From a checkpoint of a small mixture-of-experts model trained on Wikipedia: 14 layers.
Below are experts of layer 4 (counted from 0) of a mixture-of-experts language model. Rows are named router (the router's row for the expert), gate (a neuron's input weights, with its number), up (a neuron's input weights, with its number), down (a neuron's output weights, with its number) and show model dimensions 240-319. Each number is 500 + 25 x the weight over its row's rms, rounded and kept within 0 to 999. Numbers have three digits each.
After each expert's rows: "mostly gets" lists some tokens that are sent to it at least half of the time. This comes from a sample of Wikipedia text that the model never trained on.

# expert 90
router:505524478493477521532440502523460489499480481527465462472509538530513489490494528522530491518530527474466455507511483478531512437481461506471512497516492524488491473476490491504477489525558523528515472543542517517517459455521564507485480464
gate0:508488520490478524506486500521472570530494517518457467472477500452491513532533452461554497484492482467507491490526482456494484478491476480510523533443498521491515463490498459513497506506508513504482482482509510497511493512507442457486504443
up0:494509511508469521516495490481458535526494522481461463494496514429462526519527463481511487479485485492532523510505493457502471505496475471511536529455481516484495505494502451537502538523500537501476482472526515477474487506519448465507505443
down0:544515496527490505550456516497546518497481502475513487470467497527526512505507478474515539501487568441523518458530505453503542495481492526528517464474521518541506501507485513514521499508475437513446489473463522491467478520499482519499483486
gate1:440534478481480493511465537503479507467503496508475540509509476474510514480519471528532505492545483528501484481523490459487456512466518511481528520505503521438471473478476514498452475479487488506508487491517478508492485488519480537510535530
up1:482521472490498501505479518497491513478486488515478497499497508501508494497545502510526490481523508526486492471515461464499470493472497501531481518474472521492472475435450519537485476483517492478494506487479489497501490487501487540501504488
down1:539522490529508472488511488458521473498481485478499543500505484469553495463510511508475504492508485438497452480490542454509515497484497542537522520524529485487511513498473500480511523486513485490495470476503482538472486498493473463514512499
gate2:476493518512490509520477507526536502523550443573488489520481491477535532484506495548469499511512519531478468486476504481504477483457488489502492498498531505485486497459489516461507475523507520465503481480483527487460521456501533539499538444
up2:460462498510494509535487492529556524510516471572485507504467501466549542491487501518477503519491511522475474471470517454503478471466522477480506492509513506489484507466493527446509484487547521471512472495497535511466496485491544522506506453
down2:494544484510493526521551515530523456504483499453479491510487496523494508469545465448488493482498477513506502508521459517477463513490520523510516471437491447532523463539481491515506474498520467512476480479460560506478531530515504457514484499
mostly gets: " footballer", " professional", " historic", " painter", "British", " outdoor"

# expert 68
router:482520470462495533525466520527470488511485495519471482505532519521542482479475522524514470519521522471489473530530472516529529471476464542479541483517478530481485464469520476490498521525524516555542475509528510521524484456528528518481466477
gate0:489518490566456483490456505489456503528451541516494503498539484491497453497513488483545510510527515484488505520476511519519495484479486482456511485487481476509502452509487499536491560499497486504499499533522512481505530508512463481503462525
up0:508474497510482448500491522509486497494522500449499471485505513496511509464474487524514458539491457512475515504486515511468499472505485493525552552492502442463505510477501514509494476491470484499504515498501495528507503512509536510456485509
down0:491466508502440478511509488466528469484474533515500492500530502526458495454512479485493492478503509499487469504555482512445485507522485532513515525492529515479493476541499455476463463486463506502469490515510435513498520511451471471501515499
gate1:486512497474513493479489505490494529486510523533492483470462515513545505500503477534511520507508502516507487538472563501478518465503512498502500459496530481480485486463475477511490491515500450497502528541471518516468472484544513532518525443
up1:523539483486446520511484473468497520519485515511479521509539493495492467530490478480494479481457513519508484510548475497524538506459523482459531524530474530538503512542473488538495526504496497485520552517508437501509474470500498509465465495
down1:517483486514530524481474458480504457501481478436536535525507491502530496458517529510504527514513518524486492512444471510519507477516496468499485459500507520526521529525522456471519501536517516516527490508517520488502503531485529493467458527
gate2:513515473512481501550520538519504492517511476527465526530511493487495508493471487494536517462505484519526506529527505496505515549483494504464446514510486525488535469480535456503470506484530510502531489548486533479560493476502469501513510502
up2:490455520518520518478523479487554529462500495525541479499501494530446536467498488490496496489524498459485452499465521459521517473503450519533528481472485499472505511528463512504529520528483486500522501464504504531475464491509489506475502501
down2:489500475499479486514534492498548530502515510468498498481500564480522475483471490472484508525513487478511501501503498541517495482485509524525474485500498527537508494508476474500518485497490519511525520501474477516467519540515495527491521484
mostly gets: " Scott", " Com", " ur", " motion", " Bol", " Butler"

# expert 27
router:487515486480483529526482526516461503512490512516473481523535510518526473484470539537511478508515502467482474535524477506528537471479464537481538476526466529491474483478500481492480513507526528556534490508521529520527487464536539522479473476
gate0:495497488518462527521468482485519508480477503482501488485517528549504494522478503546534484498487504504498467498483453509451517500469493498490500532481486546508500473496500468526532500492477465498509493532458485452563472464499496487495474525
up0:504487475551525504493517498503567488478523520460481506492504524492486509532481482451494505474480458486499488498490487502473494525492497511524534547464499559452551558476475456490523503516484478491495544512517477475540489459529473469505456489
down0:493506488485523511516509486464480522503514523488471512539491426492512511458486513514473505505447463546481512529491485502494503498533500512522490523509483518538518510535515478498508505514506538527515529543502479497515558523543542495564496484
gate1:533439518474503512503542536461500520512485505515524510467480516464536495480482504488517516506517510537524457496471491506472497482534530476481515502565458484476525471475540490448516464487495525549527499487490556509484507523508498510508524502
up1:488520459464503478506498494492513509486517521499481489511482536529499517497520420513520458486520506527486508499536503523471520493499510520541473560465533495494546511555482516506485510522458454474474429451480520502538474442525511476486452483
down1:495483511502499479512500508505509502497536520481515515501510490496478455483477549548509489512546546491478469512491520498509517470438507505471488558491521490494488479531478480484493494508484488501483456504511432504528489482484555478499510475
gate2:517455450472500504523491503527435529504509524515494507479485531507542506502472512445553490501505498515511479543474449483534488528468476502517513514494463463465485477454491520477496487530502507499501493539520511524537530479497453487466527538
up2:467486473490538493527488492491544505521520515493462538559539484451511527517501486461492504494542488459504498484493529503466487512501525555478503514515515513495451533502502470478506521538477494500476499529564532486459504437479505501490500517
down2:543465488494501491514502512488478465478527490526461487484501503517495500531540501535492502465513514540509512480492497482465502472523488526473445505509569496428517531491516499424476519486490446493538497455475489470462537514502509510474497549
mostly gets: " Films", " DF", " children", " Ec", " Ret", " districts"

# expert 89
router:476517496478475519538457515501467482516471516523474499493528526516526474467473533523501469525534515469481482520508455524541540496485487542474520472515474546484466481469512482511490505518540519536521492528522521504517476495521565527473476493
gate0:471506513466460566467498486513462497481524477486520531457530502478478472520493476533523522481509481487479477510478511449524521546503483479502514482512499493433505521447544559519482457495497449457523458535532521536512476455484494521502483487
up0:453524531491482492444532487526484476487507515476554509466537511503550504474453457529489521506518492511483551501489495484476482524524530492481519479528492498503512515485511535539492475512502433475490479491483543505528491472514473515498510528
down0:464527510501490501512479519497507498458510521520496531493481505499425454518506482488544493520498461466498472505476466520514500442525500538555538496519490481505528536493494508509460517486473491478505510491505508497498499485474470503511492466
gate1:475477498467447481507481512477503515515509497461452472488512553496540482515528515510460533476442476486485467452527467511523509479502517468485488508518540500547479469475505499482509513478470490489507455511527496527519527509486504474500550475
up1:491481521486460474501520516463502510518507496467442488492492535493522473495484528496474529512455436502485502465551452520529508460494525448485472515517542496566483535485484512469528518469501472509511465507538490528487494486486502467491521486
down1:496506492518506506502524474509548476526507507495495475471539460516445519516465491496480511497494518493539538522538518474493484514512474470498461491508470502501469508502497451474495497503511482499493480502452453524510488469494463504509506502
gate2:470549519520498470523507473515504493479496505484498509522468470468497511472484481489425533542509482472482475500521458484487486544494467505470477465490483532502470504500506494471476465495454498537517498531530507462535467523517516543468489542
up2:511464481478526523437481531497498508549500506528505478481527538530506521514516504494552466489474509495520542518460543511518507473500536502521490526517505463476538473475504507494502538483540526485494484492459521526468537468493457497541529458
down2:466486509540503497480466514503519501513456516491495484515465490485480477534496517470509484518522496497469525486507509504513460544505471499470484474476531496529516514539486496522547501516488496549481509534493498509473502494464548448438509481
mostly gets: " Goals", " song", " band", " Remix", " musician", "tracks"

# expert 12
router:477526473471484523530477524509476485512487516530495472510524530519527475468479520519528481514521517476471472525533481518532524477476473526476535460533466527487477477480523484508484517518524522557520471525515523529532484480520530520474493486
gate0:492522504472490479477525530549500467501512510479503487491551498514512472479500529506484496485556534488474493527546522482474526512458506517461471541449478473545518543546498489530513538473497495490510474500468518520475475497520497536487488494
up0:492481514524482460509494469476532512533519493512444508487454436497484473500508459525502514541464510436517518526479477513488498492536481508510565474499524499511521536481527483538490536496518526467487538517520490537500500485469479506484516528
down0:513542494471474528470487478485514500534491460507534501477478483511512539509519504522466532457510483487502484502498478474524488510497504519473501496509489526474525484493512486532472466461524475503488497507516485494517521503485485501527492506
gate1:486518481476520492492483503504512507461506524472506486506480458509547488528494475498506507471519528480508490498588492502507549518486496525551521519496477548512511492492480452532481522517467482500483512548546509518474524524515511502481531481
up1:506505485482489485513478459509542503472497526485523490494475458506556516525503477527494488497498522509484487499540449503502547519512508510553518496478500515511552504529482491528490528462438511481514530504520505499469502537505530498469515526
down1:470470493517479482508488492511496483456519496508488503536502493495502478500491494501464468489514523523525497491508538466495513478484488470472513538475487489533466546496532486510450475463525497482503453532446459485494493495494468497513490463
gate2:517554500514522508507487521445507516544514472510476529488450500485491476508525498494519485498492527513508475526465530479525519509496514531506478458512457488479483461453506526507479504525490469507525460499512494506494502521510507522494451508
up2:508520528568523532501516506448495523548487454526558531502452503480505509473486469449507511539506492504490466484489504498510448475553477534531510479487482472499490518513501519515535506461504527528522449475477513482476481529502494531476464515
down2:480526493515504456481505517507510485497496525516512480508496548522470533544517517509493516475523498534515470493527514495433483516461511497517511508478512506526486482554516464476515477498492453532496510517512476475503482555490509473528510513
mostly gets: " modern", " read", " Cel", " keep", " Jos", " murder"

# expert 86
router:482540482468488531547481518510470497513492508522483472525527521525526484472489529522511471527520512465491476527523478520529518474478471538474525468532477529493478489468516490489497514524529514551539481517529513528517484477519535519469485467
gate0:486506515504468459481499505497505477538483480531469542514493510518515544443496513463568461452496471488502454517519457509545513490526494488505490523521452484494539485466520471479453468468471474477534481475501510535504507523464511553500490520
up0:501513554519504499474471513474475484514513518508519532531499466477564522500478504502484510471480510503471514502534471513504484449496562511530477469502481524508497472496494488505497518476500498537476483510495526518486522520474531549540497586
down0:541462486478538497468479516498488516470481508516457534491461497487508491502493457485511475504558495486509505464520500508476486504491471488539530510481514464513531515507510476455481496508498474504527523491512466478477493490483489531481529508
gate1:487538535515477481523489504510487555526464490481521483530493487536457535480492491534523510501551521494517516556518506490478493485466535499480464487527494485514473549530512450472512496499505508500534474489506485525483465478534520488502491480
up1:493452530469529486489476473518457512521517547518512506475469509484485506483484500496484482501482474468481487487497577509505505578515482483518489467525485504526519444471531518557520499511527534504528508526513571523480505474494485499531511506
down1:511458512494497476475488542476540482523485495499489507576451530550534536530501506497512471528522536489482537494512543539449494526511511516499454514507489500534456479526453494513519496519517515503509504549515542481499511496462532525482520478
gate2:479506504534498467459499506470500450544486463464456511522508501521484531462491485509499513528485497433481469466532483520467524452452492486497499508508562488532505498505482509502494553468495505498496456528479503512510506501462529505441489508
up2:514455467471458445511506505519518504523469519501497511498533475454496498497499497511512476515494542524521465508560480522504520515471529497517544461505520501500500500462498491558510522455513511459502507493493481468497536547521514492470477516
down2:527497482540539499490438507488448530471425509479524485517466496458481501552532462490530502559493504572456504513518500510505513499505522491523470503487458462482551507524526500481502483476511479548502572501521491504499528502462522505519522465
mostly gets: " real", " lack", " rights", " fac", " cost", " comm"

# expert 124
router:470521472471486531549482521519467494528496515531485484499524531524514482462489538524516492517523508475497476531522472509522520472472463528476532456521476532485486473467514480490479489528507543563531461517526522538518479475514554538480472478
gate0:500470465496508504520478473504522470532498516479473493450545459526486536529527496450525532521512483471480496524481477514461546474533520519468502508539509548518501497481476509522476464508498532468515491533439493526479525471479498550475533519
up0:488540501504494492502498536510504525483504492526498532523475490501516481482497534506482487474540467475522526516485478513489458517490481488485483500479516509456505537482449506474488475480490465525488515493504511468589469483511439493499503486
down0:517523530457475461531517496511490533490437537465533500475536498465513510543498512519503518483482471502504540525505486532523484518515506512520503470531504508540500501521542500501465486477490521541471447478489493501444483482526506511501546465
gate1:499470503503526480482479498491541497525468476514475496476518477510518515462445525429524507524472476534514503467572509470459483473455495438479478511471477502475514587487542518523480511501480472517530481531497450544529500536503491474498455553
up1:544499481537473521555530501480481513491552532490492456511458560463519495518532485528512511477510541470496498504474466521559485554488493527519486473493516480524521450490502494543518473525486540450463532491470523482478514461496477503443526433
down1:508539536482504507517526498468510491486503456484496480528541516496513501495515527514489492503528497485451474501512526516495460525461495484465464496464455464492474522509475489485486515503497537499519450540499482499502482477507524495538503525
gate2:514509527482480509529468477542514488460536443529493498540501513483530478451477534504547482510514522546510483485497519497452488513514484515480491469483495545503534489541493468517498498470477503503504475475501530497506483491532508497505509512
up2:476484520506506474509522547506510532506448485501485512468495456494514514509481438527457477529531501511505496508472440525502500517497533483503521513514501490494511490483521490508459506507502517497445494518496498513488467510512493553487483505
down2:532485489553511520460494482526461517537522493447519508492511463522483509472499527533479505560475473541489460508532547533510519490501483481507500496505478516490517506549508521491511451569498514484534435492500540516512549477513445462499459464
mostly gets: " nature", " Lamb", " Pur", " É", " Ess", " Vin"

# expert 71
router:475523481472480531538485512498465487522492505523488469509504511524532479471466532538530473515531516467481482522521471514518520482470481540488515475537470536486486479475508485494505510522527524564523485514521541526528466455516526529469481488
gate0:476509530522535533536527486475519457521500511485429516498472525481506510463478477519426510488528446500522460512486501484456497488455519522518530521490476468490522544505513499510515505532467511530492488483546539519470504503513498503459489489
up0:515504480506472447459470543536480539484492515492545461499520492489491446523507531480557472509473559468469514491515488535541496500514472463472484500469543507527506445467477493466486482497518479494498500507467472465552501530498505522540540493
down0:522493492514504473531485484493515491500503545489495491426519458489525475480504484493529524494451532521477491555537467510471503503512463530581451519512487499531454518504488526491458504468506457466508489502530527526494478461484518489533496504
gate1:482510506478477500481515502504489490493432480529463500494489516522514492472499449486488477474452478483489451486489477506485493493467482476503495487507509501535497491475491478458548538505493504514511502514504528563495513553564495506459520490
up1:506445532504488451484540494516498512498517499514453505532504489521480502487520537491503496455473507479470510512527447507524482563473519476485497516485451481513478494533486489530495503487538495477504501488458468471464447468522544505490484496
down1:450520505518497508525500475491490457501513538455527506524504538498510448490506490543482492506469475496522515509510507532477499534534487491481546504495505537467488502490490541453508520528502473530521527462515483497516536564462494499500527454
gate2:456527477478480470515538486471480494503515522491508435457494547515536514486513512500483490493473502525510491477521502527454494452490460496507466510512506472496539477481465481497506520552469497551494469469517525511500502525501511517507473492
up2:485522479490492478518538548504521510531497534534516451457542459550563523463472491489499504499475501533538497508488555478482491475471427489474537501473524484484476459454490468435493505511505491503480527507507495496438507508519487510481467466
down2:476483527448479517505521495497480520489535491521510514539514467497458540482550452495470507482479511501514509469461460471441475509563516491491520471489447531510495495460489471512543516490471496497507480541503502516503487487509514487523508468
mostly gets: " electric", " emb", " pl", " ur", " cut", " wall"

# expert 115
router:504491460485491539523499500512458528511480515531501491498537522509499484464462510522529465504517503462512475539513478533525508499495435513472533477528467531483499478489513474499480531528510503500560492510531511505527478480509501512458470493
gate0:491517469504475497537523432501503536532513513526489527530495508499514529490491478490499487497490484499468483496513470520499521505492490520488546529476466496491550442502516474513502478505517526495553505504494505474488494532514485523523501497
up0:479538475506488471517524452506491521517475504526514513507464485499514511498513463475500479499490472474444501485512495541524504496485469493494519500458490481469543453487496495488516493514510517526532502503462527504475483546538488509506504524
down0:491493533521474481496451444506482468486483499494503498558483510472500535512571457526504512458497473506530481478498472528549494538521457457464503516502544495470508523544471504516486512501510487461476512489518510476542516450457526529504515505
gate1:473499482463479496523510482519523468484486515545484515479510512494473468487494484497478500447522512520484509532503443522538515472548493494459480485482485534485470513468504512559474493491517532498479540494542474521529494499528510502502484520
up1:489509518462494528460487523517500444494508557568496486522539486494502502502489537480498520502447479546488491487495560477494506459490492475520489509499487506494510534484468487464489495524516523502496506492467503526501499495525462507503527482
down1:558472498479501508484493494499490487522561514478515512520524485499465490503480491516498487485465522460501504469496510524469473518542504501498548519486511497538539525511506500498510499509519574495460504499515486488479519522447499497481488510
gate2:495518419506523514460471506497484479529492522511490501496493506522489505498530500491454501508487487482482515499513528548502503489500525491461489479488492490515503480439506498470480523478514532485554465490485505535557504490543505516504521569
up2:491497477476500497455508495482493461517477503492498526495474469509484540525507545487472505498492500508472510448565548516464471447500518491489529495498516528539491457459503486488501525486534506494476513478469509502552533519575503518498531552
down2:554523488481553481512502434502571481485480502540492494471494519477464497504525503514490509541518514519488481486510517474483485468526486497498446517511479485488472508519490542495474510481519526477518534507485536518503489489512496492501474472
mostly gets: " 29", " 23", " 1937", " 21", " 25", " 48"

# expert 118
router:461514481473495534542474525490471482509498512528489478514523515516511487461482520530508471521529525479490488526539480510506519483473469540481526474535485529477465483473534483481486499536519510572532464540520500526518499481517530523475475496
gate0:464515497449515505540476503459531473548528488513510472477464501480564485500474520534482467485523463493482498455520471521486496492463484510507509483484467474516483524461512517532490469511480505491527520496460554522505475451510505497501505512
up0:505509479482501492517496479485496494493550530484483507447494519478510500492468505480506457465525483509497486541558504549499525481518527505531478476512507514524504541456511554478479494500489499523536504463482515532537483521468521493494449496
down0:500522527527467486495475485557510523522522502497489490503485479496489493477528520521489493530510524473544534519495530512465522470496519471559474489481502495522499451522463512471541474528484487461501507478491495469472520535478504505484482516
gate1:485507512499476535511478490486533518484534496531493516529513494446526488504468494488444493505514501545465447506503524493495533496519503523541493462447502535513520492455470465510477480529462489466513519470506540482525482451544525514498536482
up1:475506464466490503456485478482531479501527457506500516510501439482510489520459491494461502511487495468475491538469500515526481495499486498543497528500524537472494521463466522478491472537450498467536471526481528450528506482479494527551476516
down1:490490502500492487495467474494501481512517455524483488517521511509501556498504498555498485481523465534493521536465522512522507532516478519454576486479506508498475507475492517500502455476506490493462473486530464506513498499473500471446503508
gate2:521531515469493518484457478497503525469455471520480504560485469504518454505495502512569508502490492450497497554523461487477488528532486480467495531483456555454508555524513489510528525485500498497477543483517514539504493503519495433485455550
up2:471557491471501509512539538545496501525496475485497481509533539507481512512481485495539477498496543456531511493507531536467486471525485530477507546487495514503477481509481495456523514502463564512514529496483464501473502468543492485518518514
down2:489485525512497448493466487518512506530485493500494500481462503459527487482530546493472469462470510522547505555496505513487501520527514528490543485505515488514493499509502521487525502533511526521548531495489466468532479466517507464437496488
mostly gets: " anniversary", "flo", " tax", " national", " TKO", " variety"

# expert 33
router:467534480470498526532478510518486505528490506534476480508524521522510485472488535526529473519532505478482488529524466512530536471477465532468524466528455525481485470474522492493498512529522523555520477517522519517513490463532544520474476482
gate0:542497526536532493521486524506487535524506493523458487509535520518503452439506519549538546519490484506446499485492475487502471520475475533464541452491521503494488470477523525540522529512479491477518516518484495487483494490500526520456519492
up0:443513501469460523471518499497512469487512484486479521496485532491541503511497498494490513509497541506522487493501487515463539552537528465514514546507461512536529529478511442444480503452527512519467504561494504512499480499495453540489467540
down0:570545521525504507486524531505486519527512503529535465485470501473489521501519520498490518510480525490523549470514494475534500496490481500491529517518453504534502492519531545511502496512496486478553517512480470499513463449513520493485528491
gate1:506488502487454534541533479514507491497546519476443482508500453446529522515492501496470480485481508496520498525505470500529526483511491479495464542540450485480484489484484507542497518512451551483500503507506468460559475468523522512473503525
up1:511523469489499482504528490522510475536534510462476505493516518534485542482475458501459484480477467513520513483504497467481494519497519517455468514495465490489512488497502482540478495554455563480488532514501463451540494529502508475494438485
down1:460472470471507495482474518522501493522514528507503525492516498546508497507496510510479487505484516480517501501510493496457458489524495470505508481472486492478542471469491495496497489513527521492538493516529503502489516544466526484495477509
gate2:491457519498496472486471494512520496532514470513461522508497525475502480502502518505545506495506511535476463520494476498503536473506498526513505502502464528476526497523496490504500500490536433478449506504485484510500530557558523516490533498
up2:532486469482520446470478500526486461523464473497492509520518493497470532507487575477533514504533464469494480511501493516502507493505502513490502523519466519513540478480482493476516479467520516482485511513478513490475513500535497507491533480
down2:503488517505525478531504540518487477552474494507560492485457501504498526498505486505503519452505490522509483466456523500491480466514509503444520500477522531475513545502511517524484523508495521509498511552478467554482500526516483504487502471
mostly gets: " Your", " Nag", " challenges", " q", " Socialist", " Economic"

# expert 62
router:483531481494502547530487503496461453518500500501501487533519521515522470470481533519516471506516539467494486520522482484508503483471457524485530457531475523460475473490497487503492504489534513503548474516507520514522480478505503505480471471
gate0:488470525520495537540459490547512508574511505500526496517525510498478497455493494501461504506541515450465508508492510533433455483523444481482521467482501516510480480509510481528467462519494519531470474493460493539510477475500518468501478509
up0:485456515526519492483482572508506528478502502503480492530514491538547501515467487451487498473527493475493506477561486508492522490557523494501477485522463487511515505503511475508480490527455481461523471509473521502458517501532453482515483463
down0:496487495529530501488513499515507487521526459500483531547520469472489539498511525489519488506493478499487561503512548497479546488496524479514502562505491547470514503505484522521515476506510523490478535510468510505490537513468501505514480505
gate1:492480494471521508472486520523465470527493500449504498496498538485535487550503487525534498471519515508478495519454470469523455479492472522529519471480469495496518533514526476498484488508479504531496453497539528549498502498507500526531473458
up1:504486505481503462519540539521524526492497521519506524488482537508472504490468480460497473522486512503508515509519524546476545510516543480506486491539470498483462463500490473458538498519516526515507566503448502505452498501522482536469491525
down1:476483481511500488511471501511511510494506509475556503464487528527454478525426488497518526496515530493457458519492539497517539507477500518478490520477453458503502485487502481483487517458540482488484522486488484514520532510517473502514517496
gate2:487494500472512515546472506509453481464455524454524517506511531493453470493492546598491480465525514483528505513538452486512508556502495479469465448510497483530509513485497530509473495513521511532510516500542497490473479470544525491523476482
up2:518486494518498493516511480484481484495484546460523503497491511536443529518464518479495497501480502505525496486488512468509524473505507547539468533498502588436506480491487514455495512505481515564475460522536492466487502479529466469530516502
down2:487489493536474502498454497488512500497505514547497490487497517476535460524487471496474475485505516525482549524532486488520549538505494471480538483495460544523536509500533480459493497493517523507465471503498476464498508537505488536468502523
mostly gets: " worked", " remained", " appeared", " performed", " published", " spent"

# expert 20
router:497511460472503532515476503510495494511509550511494500474514514548531481489468537526524493529512520491471495549541475503510519496483462537478526454536482535497484484483480491512486513521509526559506468525552526524514476487513540492467481497
gate0:510507542513489533522500535511469491452480525501488496473459517494504495505491518486487490509517497511504465509549534474498516515490524516492515488430489474465486453445505445470507487483499495501514492479506542491483551487500517523471512481
up0:522481526505536464476476524512445490460513491475524480511499483489552512528545475499503503493534552477507493524555519455480495499481537497500489513470498483504504507495527506465523479501512500470526473509526478508502533524545528484530523496
down0:468482551492508523536457443489506505518481528482461534456499520520506473498492508496522493525465488486476476489484529541503518500517521558526486498473458516505487469503499534568526567500473524524449522497523493511500550473490515470509515511
gate1:494530508468485461451537535523539484507494561465493498472510493511501480497530545473437503512555531515498532512484520488514507502510484490495534477505505475473527465521503488478481467452491495528498485505480446525489485501557448508501503514
up1:516495475538495537527471501491460529504486438564465533494464499494497510493504477545544498505449502494468509452509515476502521489523489516484483543483500508517490533498526478480483507513487515453514515482476551492533508495470539501532483496
down1:503523503516505509520534541510451520460515503505494534458473486508462534463553501478514514511500465485470534563512508469512516433510487512533523508496470476490493469516496505525521506494501525512499556480510486473491493544531484513529507473
gate2:504494487480509465502507494475469465533503506505484495491499491513506515475485524532528492520510542501510493495509491519490513483496514475487522476480484451488535449481535467482510491511513505561478551543513498498556477525483506520533497543
up2:501503529528450489511483500516513493515491544496491512548496529449527481485457527493443505492523503515519542484516516490477514489518522500521535490470499492525571484498518481471499526492476498492503487499505490469510454541529532501503521523
down2:462514526467455519522484533533483488475479473501482506519508508475517510457482480533549460495502528506559497600510478452549486499540500497506508473506487447511546477458486525539504464489485484501489485525508516536539446520488527476499520512
mostly gets: "American", "British", "class", " Suborder", " footballer", " American"

# expert 121
router:482521487498496538535464515535475457526479541537449474504537535518528484482497536535494495500527516478488487513494487502495536466467485501480511497527488537468468496467507484505499548510537544519510473517521515527530461478509503506462470462
gate0:489486522508536514500497508466473498501470485518490531486470527533503530538526481548472511468459449496472502457492506459515482449489524466519462505523496540513472465456495455509483574498544527508527504474475540535533504533481510515489511472
up0:549484468494471491468522506529512517498503504512550485494533437457486472478520519463522483515534531524516508526532486543491507489490471530508547549463520478512503515522488526471547460489457492522481489512530475457488491465511518476517505526
down0:552494483470511526501534515498504471503487479485503500548486532476509523514511513492475452554527496459502505498456513474533537443473511520507482534509474455483512544453496485506516491491485505473483494546455531476474462470509512507512490479
gate1:477498512488499479505515529506489521479501504523486484517481500503560470508478481489514496520537523490468517516452500484478509479495511550452474510484490505481558518521484527485485552495499513498460516519563523488504487512483499530488486472
up1:474502513485498461509522541510522507493471521515460496526485473487537504517479482464524514529540502481483526482487492465486544484491502522450505490498512497474559512511466513479474545483486513465449519517543515487511483517462490546485510488
down1:501491515506464513482555503490481490503510491492505538529504516473483477517480507487498521520466521473549507497494468487549520490467519524512447484473480554529532484473506538516472479499508478477482522526489458475504503512473488484443485533
gate2:525496507510502501485504490513519493479488476509512518511463508540528478490510494499492531523496442517533535560553490482487501476459512483462515507517521492486504501534463502488492541472518529512520493524483460501479494467526514499519473515
up2:516513518502508510494535506495483490454492518476520531515495513534493487534500553487512526500474463515493561559541525509485496508513507500498509497537463484515502529520450517486489503476496481543513497529548438548482521439553491523535466459
down2:468517499496473488520486446470543506488452517522502468484506511469511498518494500507497517489537498522500489521539505518495480504489487502520424512488503523507518481534499497514462509520507539451445514485493478495502499533541508485516502505
mostly gets: "\":", ")===", " :", " ====", " ===", " =="

# expert 96
router:477525471471475541542473506515483495530499497524479482506511512525521467478475528526518468519526529471481469537525477509532526455486461536478528464512484516478476480475510489489476523521529514554539477527516529522525480474529538516485483484
gate0:505491483486513515513486529505471511458485491535504489532479516496518500468526459478496506520503467547494469513546487464513506483506500500517522526560513456471526464493516471522498505503548469531518477484534545510543500510503508526496493441
up0:522509498504505457497484481494459459475514512490486514516489490473502529485528533487457483556479536567507472494543480467510496520547499520494513489503520510486519486481537511505537479466483530527535436498491535511508554533498519503467507470
down0:460520489516514529514466497507512535521461496517499513465551546510456525485485501448512523494432510469486500496508524471512558481506483505480458482525523565466450544519505533466537538510537507487415460469456494507482455533504496516485524532
gate1:508564537494476521509523524512487525469503521461516478535482493474501495530460446541490519523509539451490522526511475480541529495511541466486544523506507482506464436517500479490520518501487524516486490477520508510471486471478489519512462481
up1:487480471490479495517452491469519460527490487494469547476523499495489483487517528478486518491522500545478468522542538492512464523471492541498482475501482523509519564505478498489515484499516527507467497540478509485532522469492490507462509513
down1:508474493502510503464466489531470493485492405544524491528519489478485486512490502540528480495510494481483512523470503511490484502516492495456513524482500482538473489492495489503474504528512544473535525509509526486493490553474488512510451497
gate2:513528546536509497511513501514525520519487522552510486512484515513492486484482509492563516493496495519489473505463476480490535496501470491514510471477503474484527490507488491453547533507469448506525483509520510490473491484527514448450502507
up2:507480533527505498523530475475486507492466545470504463490514464458505523476482541527488511505493492515533523503528486482504494536525492511517502484490500494548498466484512499512489497500493495516519453491534522497462492515514457489512505514
down2:502503512485486512481467537515584534476518512549479507477525575516509489526510495543527547454498473531481477518503502485543465521500500482498523493503482489476458452514511501464483520482498464450495505484518457512553476545451491519488471496
mostly gets: " studies", "wide", " Award", " goal", " stories", " fields"

# expert 95
router:463488493488480526547477521495455518500494516526492480510526523525523468453496516508529489524529519479482469525520475526549529471490480510490539485520481525493477474483503489499481533520524520498545482521533525519514494495511546530490475469
gate0:449512518532497533510474498473500498521513536491478503472509439511517491477489547508529438506515520525494479566519570476540527490501534486486530552512530500432489490557467461492514456520507455475499540513505458512541515448523444518533478483
up0:506501504494486498477511492476522473533475451488478483493491490539472516483528503457516489500461499518472505498501491478509494473517451474435492556493441517478471477529491468491491490519514484540520520524521460515527522545500501498528527477
down0:504503496528536476542490494475521497463475467495499491485439521493493480540537461470526490510485499524544542493456504478541491536509501513507495524488531506490487485508493544516474508501528512509465505488477408479478500517499510514501513489
gate1:456530505524500517538493487494492513524485529497502455528534484518505452528499498462517499455482504495493529481493498518555483515483512487555527490469507553499478547481503501454485486463488479494522454471528518523497451514515527487466475510
up1:473519506525476517511498507525498515458526544518488474529489470515510455531484485480529481436484509495508539554504479492560505523497504487531548482458525509551485534476492478506516488522471493470484448458492477514483473491501482546457496492
down1:519518507511516517512501521453490489495511492484493481521521477492477518489494492505533462478487521476529495505520469477456521474506482535475456530486546506540546528487458493512489510532471501492500551520511532508432500487516466498434475482
gate2:489450517522503482530488548487477528489486481521565517488532516516530460493512486507516514504480501473488492509477481535534500501525479481497556481509525527526483490525472499550477551513463513489530530541541487506458491516505500479501486476
up2:496445507520496487520486540464473515475502477507542504505536541512533462472512485491522517510453496505466491507461482536544493488513491502521536510504544500514506503515474484561492545525462524499529538529548494513457502505493526487525490488
down2:464487516519500474481469419493509503503500496450514508474555536467487484496505498475469533483538503508485514490489501545541487557513478489491486510521521483500515520494498478530520512498473511484503465503544459480511516512463448510484485479
mostly gets: " 2019", " 2017", " 2024", " 2022", " 2009", " 2023"